Experts of a small language model.
Experts: 64 experts in each of 8 layers, 224 GELU neurons an expert, 4 picks a token, a softmax router.
Training: a variant of Muon for the experts, 562M tokens.
Below are experts of layer 3 (counted from 0) of a mixture-of-experts language model. Rows are named router (the router's row for the expert), up (a neuron's input weights, with its number), down (a neuron's output weights, with its number) and show model dimensions 0-255. Each number is 500 + 40 x the weight over its row's rms, rounded and kept within 0 to 999. Numbers have three digits each.
After each expert's rows: a language model's description of what the expert responds to. This comes from a sample of Wikipedia text that the model never trained on.

# expert 21
router:531512495508469514498487429549473543418488513406452458483537448485524518491536434491481389534488472507582522556490483476507573571484496514455559448496544470510451506523534548430507460496523454453494493464514456503516562480475515501448458472567486504483502497576543480487481530494525500469476513482501476562523562516452511541484537472455493526476451521551489464488471527535531468546507478562514593510535531454529454478544540403497543448479531501547472560537533552413460457498530511505534476400524424483511489578530479513472460487426495477585550534515528506552533520506522508477467550537519457454574520477458382529473459515452505521544539522520500469514478518494519577502429481435502557537499493486478527477527482508545492456550520480469487522408358543548463546561525444
up0:443573525481545498475501540495546516472527562497468486476485485413511421602510479521512438495544460499483577516504542536508473479491513519556491426469537494503530503487439557482473519412475505499555507533476569476401496452500467463493429462472598453477534476529481479506512542533587492483541583563430513490441511482500561462459534435511461492468451572538566492487468502535531467495499463490532519450535533481538561518437499492502495487530586484533452508458507523503480536564503443556513474486522527503466479451509449492569459446496454479527534583435492510485477511540555490471551470424467544527442506452441511443485453535494525490494487477569493456521578492532607496459453451547554507476574539470479515513506492589469484494478511471450499502445558469519466448423480423
down0:483481502537512444494484594523441548434442519499500454534573547428549590507519409500471495494474413508512493479523453552568529477416558481561577486548492489455465503507549518527524421466524469476501582555529445552501495439488426492470468508438461490545561513496488480460503483515480489514500499532405557463547445531480461482492562547501489557538551546540535480509491515517475480509522518523427531556517528511550487445506504487560505553440507490477516512567457554507506512489584470464560464493468476518431508519439551537494509538482546510439465429493498491483438449510524383518448503458480540505470542485499513461474495533483524581487445419446489541483467475482492441513528498508530474448484531528444461578541517472486475532485510562543518423551464460578503522423522532
What it handles: French and Spanish name particles like de, du, del, plus numbers and name fragments inside election and sports tables.

# expert 6
router:554544495513503595527458439488485459462489522388443486524473409528530487521564481499493436531468481535528530546513496515490510518464501508449566451502521511527490578503477477392485495487505460467498533486556485487544554455496513478449487426565506465466519482517517472539486519491510491482491485527517498559501514490446533509496532468439521510471489531553502469510473531500518502548503466570534526559505554450545419464517522450491523467491568495588499511481496551460466439505483521559479455411523454498546480605507500552493449423438517483543518538513534518502552562536546497471479547550520467485604530506426388550463512510492490478559472524521441479475468496477464574502443504395498556524479489504452518460478518469535464499549510461424442517436404507559452541548589460
up0:490510558526567535467475484483490425453514457504519512584461556590513484500512544484599495471496520498480531538524531520462481582509480469506544485531528488477563504468456489537521542491449508475491498542466609511458491496520483540490585448511516497499508551460500468554525573431457488514545514508456532507545520474513561437470530474516539430481491509487490489521565499469495595517526439465507420509495479514530472477482559531407450539480501496552492451498505547514471479490438561482418512507517544488499439494451467548565506459517497522577443423461453517475485553543476493516584500518514535500579518471480531436546511459471506522498435548460456496529422514450522497497554515410522519439441488577488424453536525599467581601462441503503514510481518491469451541434506528
down0:442495511460521508548390481520460507487466493524566589578492564543380373548458468451447446489517426536512490473552595504522556499494592527498558477456525512447482468513486503508450494571517399559491546469484500540549499411466418478483502503555506519484538546509520498521409513488557505491475481481515454379504483484528487563493479519486501539497548492505595485497538500450455446463557464505496532488491475531505467543502521561480481452517374554454511520497478504490533464558549439508501467474486466538523541485568498491493477483516510516461540527511459511479505538486513498490468532474511502485479456492486532478523475524525530428544513423511515572512402552453434521473470568503541516499521465538484478488470443477438502532457423505518487466547494503509503538486470459
What it handles: Words and word endings inside song, album and work titles, especially My, You, Love, Heart, and name endings like -y.

# expert 48
router:521482436499462537460519444488445451517549553474462465528459539497524501504513484483539493513525544540472488527527425453431450467496542494534464468488463544484521503494469512499514505522484489502558524457549498504425546500530474511481496579567436542523430463542507473551515484557486511474444522535565500517539426537513477544473427493387455476484460515495548473501475418473526548531485487473561486512489402448500486431571508435554570505544512538491476512475547541529501515529431586421519520506450465568533458471390511578440480484488486483566519486595516467448450536564461547470538513416447515533542527491419517474465451565435502482583546487515481468513411463533482540479497552515522472544483516506486479564481492547520473482493543505483456560465514469527528570521555519
up3:573513495448521554531489527485537479543577541522509474532538508532493461445442546513505503518547539472496545490472469451483509552597468439456444500566463441512478530552525389421456474435576492563558565501505490497466541484488484481428496542574531542476462432437476496487481570493520521521491511465512528492398506489481523481537534447445491457468569525435466500457503537511540494480522551455488489465645482409491454592417466481491444506483529474426563482463533497456464442567558495488500491510464531508536535540524545550483458514525486503534481472490439533493492501433475551496477464529454456478451523498483542499545494533575475489494530483489577475542400459459530440454525468545503562496536471485533504506475534465474465483419498513522496465490537468457499505477457518
down3:509490524516530488494526473527534496523513528486501527565592540528456528491521416525555486409474424439503511478482528432437497540473502479361527472476490534502510501445527560569462532491573427508547428491527518477448519486500520517520543525529462512545566506528487561465549560498480564485539500541529476459445500543528524499494490467553507504511521519439528507495427491515546497507492550404489471526490458521482529506474506416471493405505512483495538497536481555459529517482407530478463539492522516417467493459478436467372470474443502450521485556546540540512520536558491479504519493425508565443495521508444500538557468512529560505514510499500516498505554495500534438509493552474584550479515481502557491496538438427483544453559508457423478559456410491539559492513494396
What it handles: Syllable pieces inside proper names and foreign words after a capital, such as Charl-est-on, Wh-ig, H-ag-oromo.

# expert 9
router:551570472446475576527488519530576415492537471537511455468546421544498554549480486517465507467493533463495471537549551504513413509548537546469458507482494504493503473510512494642496491504446505524500512500470515547451493525542498536492499425464559438519471510488477484505580518422494496455494521496431542520456500520526534531501472405541469477444503490477494521459491427482471596523534540544543527487476511434514428534543525445430462481480511476511508554523508515431526516501504464527524539483530415490506489521476445553471594424512607503517511489552431425466431515451579451496455514573561496483472494476481504507505441491480473495461440494408504482527526491506568563441517463448463491496528507519474512523506434487531463535609482495500462502460471562460506491541560447
up0:494597443555526419452476556512513550540494529564569476511485525492518478455472522482538462514495434545531517522487506470444565443535570568493560497552588528466438468427578454517485479537520495487488519528555560478465542545473535521485516413487477501532500476438490499425471461510473490497473469503557578543451456537469519402525513615543480500507440509495561512547459497444505439527488524437530422532502424533539472601481507487499502493520471478574554466444480487462426433563529489495494510471529483517508491514518487460454535482568556471554512511497561498499466522477528446515505520471501518494501482446535528493557439509475480508509497453565457455400539499463420473531512534490535439457516493544533526491543490571484466505523566528491510510450505553404494479461519529
down0:498476497563447506462455501510532510415505523472511554462499487549500497507450504441488532512521499539557499455519493435540569484484507448445465539496467568501424508502508565414531568520601508476502552460494415535451534543506528516510533534621528529494543546460447437447469534576459502486493500489550561511517503483460541535530506568457463473448533536476517487451537432440524484500528418538465450463515458505519548523490438561468505460499512525525535440487473504489548511467576536553489475471452537419558514551528441485568496513526472537423489481465414508505502465595432495540412483460455535487473484457473521537512544509525530486503489454446555481522453461518497522498477441572504543580505531537574471477501449473507452414425528490494487537566504486514472551475485508
What it handles: First word or word piece of a sentence or table cell, often in census and biology text, such as No, Black, Wing, Some, of.

# expert 23
router:479508481519608556528495496554560548472513530593549511491393514437489492541502488498447486570498471430412468479431537502525515475448430543468494552547544548487496448480471488522499469510532452478546479418451520544407475579502485539504484474487480495504543491459472432457438446468483471526506457492459518488492548516585503459560409430514492504518600544550589472523508531501499507541480506468528486479501468498515452500512551527515426481503499439514569478529479487485496520447441455553471527505510467437545525565541461451466562516499523485514524489461554481452519517582559466489510506528477555432518464474559475529558424446508536536505557503556544480460470520499536480566495556535495495517507496502489483366478476439530521469449471518493513555458518507511477437448524530
up0:443546423589475535497500533452458499501478504565506480481550458485474505503462573456526510575507499500438506529522477458508514494489522510547505444439497511515493601498571562487445532501513476433529471495590521461543431483535454558517474472490479542525479484481529578506460517467452529478604502547587464555476506540416496433531450497466508476514495587545491496501441501501483491487477519400475547575518534445563470548458550574538459456505520484489521470480535494523494494537509465489520479503469525541459482383515484527460522433512566450479430521514548536483491463494509523493501528512568488475548526570500523532575458417481513501513389573568503461503495463549537406468507476447509485487477474482485468450463562511511520464480467514510450503454431472435546519537485448
down0:481480489406491528495549457582503565462382599456486479491570514465488571553529430470520512519492488498520591521507534552387488507541493497518475498551475530494500438455498539460499437495406467494507458505447453499497507523495473478450498506453521472491494482574468401446539567551485512538504516439498452450492507504530515492500539548556486489530477469475517558558427482505445539554519545526507543500490447472589449477422542463527489559570400458503486424534561479478489437560517465536503444472466520482538494553502439513465532503500471467495476483496493489433525565478439454510408501446550519502476489481470478511523460522444533539524530432491431542495529424514569533512493528510519520448495508524474532484495523532485482436444524447457577466481517501530530481462494540
What it handles: Commas, colons, dashes and pipe separators, especially the dash between birth and death dates and pipes in election or sports tables.

# expert 30
router:434537553531573442513558488532428546472465485583526513490507578537509558532499516517509458504505534488514541422509551470522394447546526500490499441507522433513498452475523437455474542496519580504474540556459521540533460482487486565485498489446472553487554523548443552489441564508481475547533453440514523451441570552530512378430531502524509494489521458541494499486491552456475467452537521514438561457560465440512485543499537487507501515467549452490468478536495520469479509568458506548497565557507562476443533541516482547465534484514472403482515488466464445555489491467579511493517499426443475539518446494544562528531535546542510477485537468477526516415556482539572441555491474512501508477510509452465514529421501455541475485447418527462540456533540450489468460444464497
up0:500496461443467505488484538562486473493613496490544479555395522505514487500489447512470542521482486494454462487477452489535502549515515491461553557491480523421498496474515446447473476509465471456521581439498555572441516592453535476544472471554501487541461467434488484558538534461507415604518484527573453498508472439473550478477525482567483471482566513499532451486426445510487482506512455547484530506471502497517503504443483548499476494517546452527509480509531471476496491458472501457490541572415571499592534529520471456543536585529558489444521509474465616517470527531508468514432519506556529513519431443547453415541462567501454548476532476547471396528452465448527516537474493511456471457481555491498456523462502490505509523524477567547535489402518520458463487447466520
down0:536459528520517512494521508550488493584534517494478461537462455543520447529454425493499520451455473473491505557488505485520545534525577463524498474458498434461517436522549445421535496489514511498552530488461467591508531497520518472576463524511437502549498468580544440443446553480473524537476520483443492568507527569573465536471485542438439596448507512464489537471451499455477503509519567505450572476426510492433506538517483433541499434447446527527559520597454518532443525537490569450433511490514524434493501554482476540457469453479535479539386493437580507536509474475404517506486485480519549538464460544518538532479602465449486523548519613495522503468519495481470508560459472520443546488578508492513491516515472513557512519514461518462487522461466505515466508451509493
What it handles: Commas, spaces, brackets and "in" between numbers, especially after the day in dates ("January 8, 1857") and author–year citations.

# expert 8
router:584471518487579465525527424497515573484525582441501490514451569525496482426548485481479485414486430557522603519581413494465462476516493569475516510517477465490522524495468467482502533521493507481555488540516471500505472483497430471515504553523477518490532451581548480493467541504472523482549583515522489516509535533474498578487574543473465528509409493532562490458456553520424486537498468526526517431506542456521492456465502473556478499495572487509477549498528550508477472464457469462500414505491513438494474461527494466466452570441499496424487546502405568532494519492499558507496489478462464513532444483550501470426488495411499490582486429542491439549414474456468528436524503565506466496492512500485506528529507480531523542570587551518443568416495502466485575489481505
up0:451520556513519458539438452407514523528521518442522537533520544477439475576504494521558502496485476503565501550485477478482481468542503517466532542550516408464581569556543480510511498552518526525515506597491529492515500571480449521465524473492538539514553542525463502558541516519442471460490474528494466496634445508541530514486481510487492535560558545458496563497542501412536450480422487445506477470448509497581513403459599529516487500530539524520499512521471528513507465486533489527549490481530482473501492470533458467476482498509508405455456512522504481478530473478451516499518530436462486551491428428446480492501421451445509475630483478462505498533470465467485588489524513506469589465483489462519536433520457496464547494472473482459457555516481472436394528419445502
down0:581487520521488607514455454442529467467516491632502457519510403540506553439620511487462541500515508476520530560473561507451522545430549547516498437489479454475523497536570495456455588512503461508441537472457464532499572530462500518475574543469541459525453450580534531469420483509533473557457482494524480550416530477517434545455561477469465565530456562564433481471466512497485486520480527517571509468536505481473495552499459541479484515452468515490502455481518550505477476498513455531488454527480494490429462439494460427520507512472467559514511544467460501435505467479508485487521533544489485471446540511534503480516589407486443464488460532565506528420541485542523502507507513516500501501474532453528503463542471519427531517540492487513521489452410452535584504494545449
What it handles: Word-internal pieces of non-English names and words, often with diacritics, e.g. Sjöstr-ö-m, Büyükge-ç-it, Kulturgeschich-te, Neftekhim-ik.

# expert 36
router:422554508510493531520459500479475511532456508460538536515510530450495446583416516533486503528496442506426479423467541542464552528487490556460475484488473573533525470497425439482525435564554429503489481542530515467491548528498440508521501486494518477554558479433493482502473464472522499520506553496490504518525501451529505408464466467537480527506575483507582505497498560399509459542469570406427433513554512502462504529488442595479469456532422495507451423475424419519495497450476457555448476539509538442490569513567472501480477522533495466444472504471468441446545481534484486522529467541551566501433465503558534529583485517487529556492493481534480490435476459516591446561495566522521558515510516475496529507504450529533498560453432490522518512466576493545460498453481495
up0:531512565448439513524459515495446440492513544578553504460529441445526479445486530452550506470492514541583512617522567451512494487438479536453480532542466518528489440528521599528543504513517477482543507527475432549425524521475530485542516470557487475514501547539495446452539553477495482519515469510550500497528528459469446545517483534514405532507489497586591539454501563545539501483451491544505450458392560569503574439555434485569468463533528560567541524508463511420486427507504496497428514459501511464488381480485455550479521491484506476497464509536504451459530498575435527513543495496500522519487541586493464501467497432437522498429512468561553470562452512505487518486520507495452536517497499493488493503521522487479472507534504532453492494486498506537505457583426570
down0:518526415491530617527515504543524484556533497459468567544496528502469530459568425529523470470504486515458503412477495557467462538506503491506537454498560497407527510443464411438561471512471523538441434492516500551560487507514477551448500555455461482486516488512524473454445476537531480489543501491526465497531516593521593494463519526472480492431475508433529498583495469468534475535514522487475439507535405492539469607453498434425580455464492445462488490520485491554523485549536535469515542465521518508518546525539534488556482448476467571528515481458470556505494508393514483472477489526501509552589466471480506537550493547512530484507415508506530552414562491465491453526445513488476495477436565509543516509535444521549488534487448530490554480497507508461537517420568441
What it handles: Commas with conjunctions and linking words starting new clauses in prose, such as ", and", ", as", "that", "with", "by".

# expert 62
router:479537552446516539497441510447475463507465489475520550535519437525501519578431476536427511564554429555487552472443544521477543542549526537471475496426513540558484525492495497511457534544465597511510474556568489503510542511537499525517494576513488476577504498469554458564510464425550506518454559551492491512466522447465464497500463573546483495448514520494495547516491497451488540557493545462431521514527533488477425363517513499449472484532447442481546444508500428524526447500433435522563418521451542479483505527480496428464513461436556558500501459486574480517482497482555487490544512515494533477430486503470490475517562497490489555560477491481530410547515483547406413476498480529423488489506525481497518475559468468549512589514485446562509457464476563515518516440484492
up0:578527505457470493515564538535476525525557531533480463457556457569484518525532553520536524458482484413469489481455472398446496496498565515440525495498510509478527410477476478518543493518507513538491481427480555538545486538482342555495499522488499526500393501459511451434551484548521505468486512462466515514518468497471590521501477577515529473496477516516498471518524557504547555492514495529528501498547532512554552495530521529524584532485486515470462481483508495533478508582537443553496522464504571481559460563492530499490485453517553468480512520446494500527480511529480510511488506410536516505446411531515550517535404564465572468567486502510481538523483488574522577515486452467466516464490487435528441528496582528546426580531560502582487489420424563518501479540444471
down0:453475447593482470528502454562600478520442543416499549503489481528473436518586467485460447538450457483477401460444515478529509506506524470549499492507521496552463532463473527444510567511471508556509476573521489448503510499492578515533511541534479393539499496501503552546523571530527533487593549519509557535457528506489454414540570377491502515490520511450449526536494505529590477518507525469549488516535511510436421479481535500471407474580492514516479495459503509439469462398490531493457546458487511455548502561455405449492502440478496486498498526528556481503440491486511510447542540466453528577543489509477504462535487543478425451523558557498430469498530485569522498452508531507470514461479514517500516477513552469494507479546494482469512483545591462502451462472478523
What it handles: Common function words in running prose: the, 's, that, a, his, its, their, especially after clause starts, e.g. after that, instructed that.

# expert 22
router:496548515515480511494477449538465510405485529434439473515505451510550522504533467499529403518479465525576509553461486488505554539465538496461531442497540479526467524494511581406495435470505423460496507498496486467535574472502548513426462479579511494462493503587535484520487546508539488470490482519539478546537537508432501522528542478480479491478466537567489485482467499523540517507510477550518561461518500418495408445512503416468517457517543466521453559549560554451485438492516525510526467412491410501509483595529494539477492493390500496591524507530482483537544527524535530486464550536540475441590539492446402545453457490448480496548538526511516452474454508494508554505457484440531546533476478481478524481520485506513492463560517505456476565445375533525510552537565451
up0:542512454484468529484575504526463565456554500513503482466423488449483439486472498508493546508461413502536538547527500461478461470496518504581567530514525477484504445498530436487582595479489528460527422516493495520482503515515421491483517499475489572510524481535513472524489502471476518465531507527469444478532495478492572502474441491496494487514500517515548517557521558476537512461497521468536517519437440535494485500514447544488439465557525475450510425532470517534529511545478505597512502493520471488519566448511488514460456416544512510507551475527435506522519531545530502508465541434464621531459453535453582513474460476489525429553415492479443439488467529505459398441465551443537466534492501564643447565516565460509594441493503489447492525468475519491518513405454539
down0:514444512457525512471539552450465472478467429449524539427521484479484533525453427526551411495408472493469505534520453449454496503464515490464515525523479525501527461563447467577491478478574559529446414511547456537510554514514559561492495519507450486517484552521510541578471548490423528528402490483461439533561474532537485516567498495465544503513417497500499534495439560515511516463531545566478609503459498495499557543498536501485528540554481545476550546492453516458607508434532466470497594491505492485534476476536512497514522530566569513601524528523467520450473470517454471524490510506436461456536442513489473412426502480465448456514502526558434472489449497574486404451473506514533545500432490520516508512444568507439497476515485470497517531487533515497435525515511529
What it handles: Raw byte fragments of Chinese, Japanese and Korean characters, the piece ut in words (Donuts, Cut), and year or coordinate digits.

# expert 15
router:513555543407484605535532457533486491591483477530502534462513431547471522581490485470456512486575477424456506504432521553536533480464428524521432505491531538486505572520546501549508500543473561524550490507502508521472469512393486467483506529532483513513424492477577544475445469494492503432533483524418476478497469542553445552486464602399527524478514501457474468542511526511465494515524550579417551501503433447502450476514512557408495501506488548551508502508456465504575543454447557477497502478548560556548461490427548503568507537473498559482464501490535561527518442463529476484538478537553450508544566498535591492535547478566444507519515506500521502488471439537494466469497415521501517492474441445480501453444499522484511514548502428522482461523483502526549495530514542
up0:415532512517423459543489542456575537426517447508491507465479480519459450453523497529507519519496484486485477468492558537498500549517432500535500481504502498536543477554546520557568534548457468543515459482489549455509552448530485483498509468495386553507516432631533463507487548476439539554503483464521515455514479495543503483547490473580469507511500523582509485463483572488543500419528496443461534457536479586525456479531459489499469497488496426458477480481442521556522548515525536584504531517441568474516416477490506564504539450519465539502411451537522479502425498453481462476457485497616502554522523477514465495508571554484492551550554485525468491532507517557515530439508467507541518455507477526523481469459532554439485504506475528495494505569509548480425560402540609
down0:475464463492539493517451544518497546467455535485429431438487537559472473503558502497525489512506487507488529479559550495473521555458471527493534406502411481486512441602535583555454485518562456515506472495566546437474474544485519458481540485518574449487456519515490526466506499484554444524451476562570449539532483465460549484460498450541432507508545513434503548458440540499479547448536449525511459585504424550515508475517514439489549450575473540483463505579573515454493524533520440529438507554448458518517537502428471426464543451443510441488510543532475472448516423569575535508518434483491487499510464509421519462546463486421446539491503535484537503486515473531512506470518533466493525527477530510496487464505532554506468485520612537451425516463474477490524594474489519
What it handles: Ordinals and article phrases in sports and competition text, such as first, seventh, inaugural, of the, at the, member of the.

# expert 28
router:485463455424488516524465549529514500606441483550573532403473565567487465521473483603499498521568534479447570439510470523483445445494459442525469559524532506470513577539522470564453503441475535445528508530489547548453404536462487464504515453448473418544477545423518494500523524571499492441491539483443554514463507499495413517496499577516465543467464523476461549529462446552517564485486551485519460529486505472497542509572607501457528539475493486454514507503509517509579558456512503539547495502526545511457482433448514454462575405536519553454494530517533543525484424508539503491560460475502537452480507499540584456461495461491459532462460526430517521518503468490513463510507444459503492479528444476477508491489541568468525520508486453483525465538524518522591459500492527
up0:562481547553524426542553577464529462475545494491541485534512580471479497476458517432473486497450480506527424465500480554496474510453456554491510515467552493500533484521447507526521582536552536517440424569460557525458554455558496529445491540484507433518561490490450486497482533483489508502486483510549484496477442415516540568614467421506489460494513474497523516492510506495543531524563587505489450530503482517503469484481468511518524518466531433520540506543466595525489447565421443523497476414466528501499458523479524512533455496452507545506518473546502454590538507434524581481480470454541562525546432478490475501499512482450466391466447531560557419453438536494463523507635514493522465507467540532511522507475524496489517474508506485518496572493536488532543499604543477
down0:567443517448550497437448500542542524481553440450602475509535444447503492522401538509466541504516507512515501533490451584478499495466426498477517539506523554492456503489484524523538432501489485480467442454523507573513498465490497503569521538533483494525469481523498493565558491456489493569560483404553466529468483447410519520492470470542403504521536484470486492478627528470492527508493565522474591461544493406535514494548565473614426556498571510445513503581481501504522493486503546465484524509510523510517548523484489515474454405458510464529503503540545513496486474442555467483532445435465532481509416495550591506559547527518509518486535503450473450497551501493492573512460558430504540484454448473479490453463523571495477468523540533514507475468513486502462416510518490
What it handles: Opening words of article leads and infobox lines, such as The, It is, is a, known, List of, ==History==, Personal details.

# expert 5
router:492429539412496441499469460425472556509453491452536567478505491498476436560500454535435550562539481499440525426441536540473477548504499478483470540419536509537517480514508470469461514562519491482512471518504502495547516431533501458539507562543592573566539463457555466497501483476510475524474524533470528529451509468529471465494522516511517551456470503478496490473439527419455529527429549461460510553574473451449471438479456568480560520506445510531475490468459407509542483473528511528528493562532594454492570464479535451502553454475566463520492439450489513514531471509532457483567449515494554569453496506481485479554561517490475587547455504561505494545494494524465395574501453557479520449510535498507513511515531493458488466519480446480553471458549514557506444390463512
up0:478435496529540516505458534522497548552475514541518471482503540482513493512585582550512551491482511469475535500459517478532493479453517440470540503541534486446489513531436439485535457468526491498444492469492468548566444616519527457448482464506449507527452596502525476523460545549526498478542499535589474502491488490456535513460588543454635542526545526429470532526524469472482496559518480496508510492510542505484565512546518493532514467519563542496527394551507496492480499480516567489528460430512479544476489505533459597495482491494471522483523524473508517447468421502454566473484508509479535402503576489501522521523530467565549529445519544464522484473489556464482515459415542546521384542466459501409476415470520429491538479470445432521505510541511421533569466541499529
down0:463551505488560499486464485538500524500450456514518484419525491490483534455478507475485475505572522538425492528506565486523487473500540516483481519488460555573526449482501478436416532506499607504531428521550471491523483534496466517499459531539473478488448479429502458490468537490502531562458465577472524466566470493502596512532606515541491540489572505409445531526493442487465502494525494485531436402511541508493567478533528564505490548545518515526471417473483463557518490509569566410527565477530434521427482545466464542538487507529497545522490459483538477469481486425568522494480498472453514455522529503542533447494505539503527440472506466484528517418475526494514481443440533550500489490588483491487511465481527501524500531427453532480472447414522486475613483408399557
What it handles: Forms of be and have and modals after a subject in narrative prose, such as was, is, were, had been, would be.

# expert 12
router:528579483523535430490501494545531499500454479469422483462510448492502510496486468468458567618484510486532471541461554533496481509563468522482478567456579556435467502559514581490452442428552564533555493464452551556471525471452545514456494445459474506412539433507517566535490434445538502501511443467423480452527526510536522465561549492478510534511518498521548540463531477521544485477538574482430474513465539467466412533538518535475472474502478549555537509539579495536436542481444458477483536544515458531517524498508498496491532497520496493474524514434482537522481531420440461515550541491574454450507512472557460527500469506538534493544590493502442520438502507432562525540493562509512523545449465489520494459511471485471497422478478527447390507540442518525488501402503457
up0:528530458478450499533518547495464552590448491471459450426483508487539485431465487546481490580447511474505492375566584455524530535479497475573473565508554522479492637476488531480528478526508526532525510467446481462461458519472481431526481496487502558460433482517470608459519512496484473505504538480535500462535484497484530487482543551473531509469509469582494475558479483476490541466504489475531426474491470530474462492545507562494440478466459513428468518498478442482497527541410509504538430537466570529572488458531479510470545502436584439480479545458457489538440489513480495479577482475502535497451572521571517485562481483504516574549518454525484485432544530536541480479466501427563492484473556451536566481462445515495517479432517593530561524510522498539559502465561520
down0:531513572478549430476499467549534505527459560493466456536446472472428552495463522533526524513472432475503449533435552479507427491539461473470469509440435536482477473471530554555490490429522428430466549560511485539518508490517517489497462535480561505506443485543533480491491543531548514524529455495506441427515516434498483543452498554515473587378558519508517488524455504523502570567497532474458542483498520526517523496466512489486446481560464426505518509465534473489505512501477522487426461554578513454468506515516481482579552492514467508586518425408467561502523421506535515502474542504456516539461501509454490503468544427558468508523506481473438510529603443504520575525472544471535515476526560467495474566507489550557474499509428486455493488426439446445412473585453522
What it handles: Pipe separators closing cells in sports and statistics tables, often after numbers or a closing bracket, such as ") |", " | — |".

# expert 35
router:536590494494511519521495474450530559442458479529434497496549532441471557427423481512535515427462467522441559407479555477551458484565530421492440475506493484553504561477545542480439487421530551511436553516484475505582556504527498482526473478493449522554545585568516552478508563501544499444492438494483498519500538496508531529491465527510473556516516482496469494481541538538484527407512514518480519489542491535475503486521483457520539470516503485528548547525588444509458446549405443541520502517467451475532492517485438491488466499419483490492535535561508500500477527521574539524474521426550466514588475490478511423474552472512472400476484447539553508483545495528474464557480540459459462499473520506571521518501505506472484520570514526552429570473558488389539530519439449
up0:410517493515509467508511514502411506548517528530542526507437500475500501485548459537477544569396453430465510508482497482580577528501526466536529549525466522466500494495577580414499524519515527561546501537475464511515468480499461560498425458469468529553522520524546536523512493560524501477500509491475511528521549532475514524497514545467537489487504541504471502583506494531490493487508485497453504532477526453378371486516393458468486480534461437490449492518476478522509528466509559495507490509364502536511491458529475463445442448531488500599431497500458572508487508455501449431467538500492496493506524489577461508535519433490539520560493481547538521449537506456577473501401586508535460499515497520473607459515450471472471478466529473563472463562465484514514535465430454
down0:502495468457492536479441446493463451409532462512467500467543526499548560492566525513485528530475523553521436520554511478507539516508480504568521511497534508508474419509483532521458506490459528524467502525477601549487527391406516498565570491454481497412400543539564527504488459476552542542573497481475513480430497477515467478524553434551511531519558510548484514514487469431455443464485551507446527407501521497501482505492549499561472532456530570517469443494580476480527377486505537396535526472516531495437488490491493524453590505466591521488478386513506520482518496448505474501497521511542550502516461468502515483486469447483513544540506456482463586521489489450438613483452451542524566519495467466506477488504473484518507502528488511521522440480544544444505483462492426
What it handles: Bare space tokens before numbers, such as Ligue 1 or located 85 km, plus degree and prime signs and CJK or Arabic byte pieces.

# expert 44
router:541561422488455547503494504484558495482543486379459438512501465451515453537538556447547470433452492442507417512474499474483486593399529479486467467479456515530458488467504535489564437501432448567509487509498451430477526523569425504508555449554544476505530494579443466451537435510495515529575559504452450521518473580573593541538660414531488457431497501500453506523461449501504490566443483505499500520494547496514456506530448472460524504494502529544478459505525508467520519492464512457485485480508507462452476550542473480494486514532537578538486481499470478491539563573494444512499498528556490546565529512457440564544508489469474499509429499468479538509553497493525530466456537487480496538483514494521484491562447494574520515539471490465448548449504484510517532532547513
up0:496586476577519475485450502477461552576496537513411537534432513488452517461523528559467511512448538541532584534490518474539480470538525569566540469460527551522473570445407480531495503479480476499529500551511551530512518488514502513535542546513508496477491457459556554498471572403530453484495445529494506451443463537497524524477483547527477465507465491516469462448516521531489553471453598488506488512507450536522449494532521461543467509458413519555496458558440575500538487562514483509455488470501507557509493527460402401508458446555474529514478472541522591515523453481513455461516481531453419479484546507457484491567545512555480504533511525481433466522437462497445546563461539401502498515461504510570491423419593542465503523504475468498552479589510496487489534485483499
down0:491528517565507586512521551500462532454551559474520483505465518459507477484511531463545442435517518505492551538530495476572436457574511456552409490492489453564490501548467539516509522427475509481505490460486467473451473473494534494492525494457525472491499569443556469488540501563547533434455540518487537501584413516509456474512512470529440430497475441531460535499537440477498461490538557525468527460443462510561479538482564513505494470479425506475458495467465582465593508493584486522496487463510474561510543506524479578502554477524531496604528466495471471530452507535410469473405512505506489547493492465477445523546502471476544490554411366445420467501499540457498503474475420486489431477575471459550506493461523472587512539518589541481496510472478486477500500517519471
What it handles: First pieces of capitalized words split into several tokens, names and proper nouns, e.g. Ag-es, Lis-bon, Ros-ecrans, Sy-rians.

# expert 43
router:515475407444518522493504456460519480493540478495515483497517506449536547505524466473506415481444470535502453502503543441499492512510494515469496473411460503440510526493473525535548505531471465484584511491519476508550525509470512494488497562534537566469550484550530428519538483449547486509457477507548457577529454543468496540482502413418520523541525521497452508504534440535461464492535414521490471486493532545484477426558503440490560487525497535599510494538485488461479548479500471513560440565499475563581495541414482485502453426465486463460509533571475406480432546577485528487403540429421541492574451501421497530454449507483492528536507559513436509519486524539462537518495523436464487504552513469456515479504498451471487489478546536565528525410454517460433596546571502
up0:535504465501452560511453568465480531397502524533481483433490490495506457570435531523471478476454531493485479511495506448479473482491500565453510481441473467442507525559483543555504501524514553564543430413466499459541486547564505477522495550527464449510502540579526499482438529504517565485459387456578569565561506465534505462509483465513497431470513487524581494503477506519454540521531471482470455530470499474464468566519458452479497510533555475532479504501554428525567508580524472529477494456537477490516506468496493410484561564519559536523518414483453513445477518547507473496536476505490580523505464533471565504445513555510522540461430533510377528408535542389466549466525544519511456538513474500513426575504463572496509495475485503471511517591494502480517490487518457
down0:536537506554490492489501480516443541370421419463466478480537485468541523451465542562531455492540497511550433530485479473520500530507562553561573539548503517523429535528504542467548547572476510460519462546465458476439431492459497520428479454551433480495481489513589532529461531516504526552561531513509533533462551457562549429500502514486494458525528491520512475440551457484545517433534528482450540505460544498430476526425574498452503462484526476482511514523531468488481561522537470472461480483401493560419491485492455487497576435445549497467462518468495592514514420547476473517552524546508595561479560508435513506506510491564518525521455516545513433457592494517404499531489531538499492526463510534551495460458515518497469525433500517472481450505520472543494532561495497
What it handles: First or early word fragments right after an opening quote, parenthesis, bracket or dash, such as th, st, k, er.